python train.py --n_experts=128 --init_std_router=0.0276 --n_head=4 --n_kv_head=2 --init_std_o=0.00921 --beta1=0.95 --doc_mask=true
Below are experts of layer 4 (counted from 0) of a mixture-of-experts language model. Rows are named router (the router's row for the expert), gate (a neuron's input weights, with its number), up (a neuron's input weights, with its number) and show model dimensions 112-223. Each number is 128 + 32 x the weight over its row's rms, rounded and kept within 0 to 255. Numbers have three digits each.
Before each expert's rows: "gets" lists some tokens that make up at least twice as much of what it gets as of all text; "comes after" lists some tokens at least twice as common just before its tokens as in all text. This comes from a sample of Wikipedia text that the model never trained on. Tokens count by the router's weight.

# expert 26
gets: " |", " ", "0", ";", ".", "1"
comes after: " ", " |", "0", "1", ".", "–"
router:172097078122203121198113157090146123090055088150101179103205129181102112169125117141109118138107130148113090164172139106071136127086142159155150111100116160082159172106136151141117171158181093128051142088143165160182096197123098012116150099108120168098109119155105140175171112091107089150127154173125162170058090138125132149114135122138
gate2:051145158114136147115116115121118097139118090162135070167093155142128170126118129164142104155051149166105132079136111136120130134173134144128162099159139171122073199167109125087111100134121135089168176050124134073159172104141134155163069110093183130117121102123150098084173123172099174130170169124113141133171124181177157096107105164109
up2:136132077106135093173194101108130145151069111075133144079082191148146144150157189125132156122138099083134072099149149116163031109129068128121165133147165153122132068117125095150082177104150119121113114053124111162164153198132125133175107141178059149112158180102115121148136074155152164131085104149140173117096112132176106169125173099137
gate3:109133075155115139150159104092140141121110098115120114145081202098153103115183099126147121058063142177118122171101193135127131125122149113089209112132109064124096156148176128112202102173158140114132122157084103142128135123095132106064101132122131116122100163081139101140134167125093141110124086130150100142125117105157127107157152127140
up3:153143121109155133180153144140160123124095130118167132123147175164121075152152187116092158152122132093142149118116164137125078138161177106150141163159099175100158144081085081132086144126132122129096165101154160097137150118103182136142144102125099137152107058192057150159139126156187121150115133102188184173117106117119126172145153094101
gate4:137139106180113170091105109136091113135083109079084141125152075119153142123109147140079098168095105060170168133139112133104141112149144098100154096093158129132122170144099077146090044150074186184103127072163132143167109059176163123173149096118148093153137139110153129111100119152097182081183095100077125143092134161112110094092090155124
up4:136096151097114159185134124166164146119088119157116081152067153124142114109187064171150147124072158097125138194077106104089102140141102108080179157106146090133159131155134142100102118128168148060122098121137126208154116134108142146152131171131114166120186170144054123122145157118130114125095135098172103195148116143062185119125173089098

# expert 109
gets: "|", " |", "1", "2", "3", "4"
comes after: " ", " |\n", "201", "200", "1", "2"
router:175130085143168143168202069062109151142142110141161094095107157191104098148158098167135107110074130146139158120095130109065134092136119126136166117160075133161132153125112144059121172105131143131091111116135122163096198126112105078151150107079151143126091116179105141101193129164129075091119135155141098124147167159164148092069163153095
gate2:140149143084132140099130092094109135128130114161127095135200101141144090166115120173146121206104118100145070131121143091081060160133120153157136110125100110145131122107104092117089130117103118177132076041135123119117136127134163098152126108104110141108171096151128152095134123193188189136127123080050106102131138146121097223081160157124
up2:109147139150098107170190156139151167112126157076155101186130084100124183108136174167100111117145144110178224086214069101068140139190117129170102171127136187082150138160075124146152104142097063107170092103115048186110125172120159134127123157160150086136128170084154110128168094142135158172084171084148151116160144143122079090148130103134
gate3:074142095138147150132112180165174063142112138152096142078135173059189090092157122128104104097126143089121103152124119175130124133141128123147112158148153139100125135108128123164155125111137171051091142121154173079085131116090172151107092153089118127142117134134114131105112084171156171167143149130160126122096183146061131095172132035202
up3:110118163161150124143142176129129116090127079157082163133144176146080166145118090151123135159119140167117111159142106169139149146076110173112127142105141127116120108163175115127116173139196137060103197075141134102138105160136114103121114206181111120129118114116124091104152140110130095200100156110097183176060138112087093093169160143119
gate4:104124121159133141160184138166096103108128150053135138128143106164137097089082144155152117135176093154113174116171127116195115129137135154114121120082186150091114133124063116056127158155157176160121075178134093070134114142115131102132139138101141156152121158123181149190126127132181091154193178130116164081129129124172108136114135167149
up4:161145183184117089122120115085143122105144147140192074105151143141153113096105111062159120120124163115121120113082163107092157112179127140138126128141069127070090155159117195062121150122154111162124120112101156147096135188119147113183208164125185163087165191121111130116157066126153103174119126164106125079149138113140094116119120151147

# expert 60
gets: " that", " which", " he", " who", " it", " He"
comes after: ",", ".", " that", " United", " in", " where"
router:147090162130146121100120078070153127057158128143037112164091162085100093113145194124176122160146115180116119123135082102141125094110148087149100141146080172107120112170141134175087083107130080061139110084130121143082073137079170114136118103145141132150160136097126136151113122085121162110143137160121141094177102168100175175118110153189
gate0:114088170178129147124054105168149120129110073073138127106122155086059101113127126176173126129105153212095114141140090147157147163137095157118059141153084114155143159135099082118190084127137139096154104136147177132086117127141103137137068171149103100140107106124110136117142121138073134148138162116133061082111096144119147094104101078124
up0:067164114109123112155106096175164163121116135167122100114081119102085113085191115165151119148147151180110150161141165157106183131072116149155180120118094092122146195150165168180115099147107081108105088097174071142130154127118111119161087129111147132157128102048110131180070105129193109148116123139163154134201100110166087175156149216158
gate1:156138128205100192106089097111112107079181141145095104139129132124133122123097136170113137169128130091201093067097168117103158122134111089076153114093169128130084123103112155145109094065049170160140203061127148114148059142146097104191133100161143145080061087143185143171092183102087189088101109124164101146150084110136126111127131102159
up1:137079189151128130094124111118171139080137111123085163180146061125151113152126118117156171149130113143141138131134152115149156107140155081162132130092107157070140156124118156147073109103118158070181119062133147102147104122109158123105133169155158196128111059135092156161066131091147148095120014118127129131094128103083156133086154116146
gate2:129101115173131124144100153167139105111092125106194161072162123169088144093142126176144060135165130130154151135108136130139076157119143107185074120152101067098080104164135089134111160228183144089113079151066159167120153165097104121151152108105150128160192099148114156135101109127162076123079036125145122147097113163139047121141133167109
up2:095128174122055104137121054124090165144159120121097060128119081060164162074121102181167136094155110074179189182112096140158110144120110089119124099086189082195199157154162118172109099167098150086089059100118067155133175061129127079103120136123146117148088167122127106128134147110106106141128064099131151153135196112094128082110175066081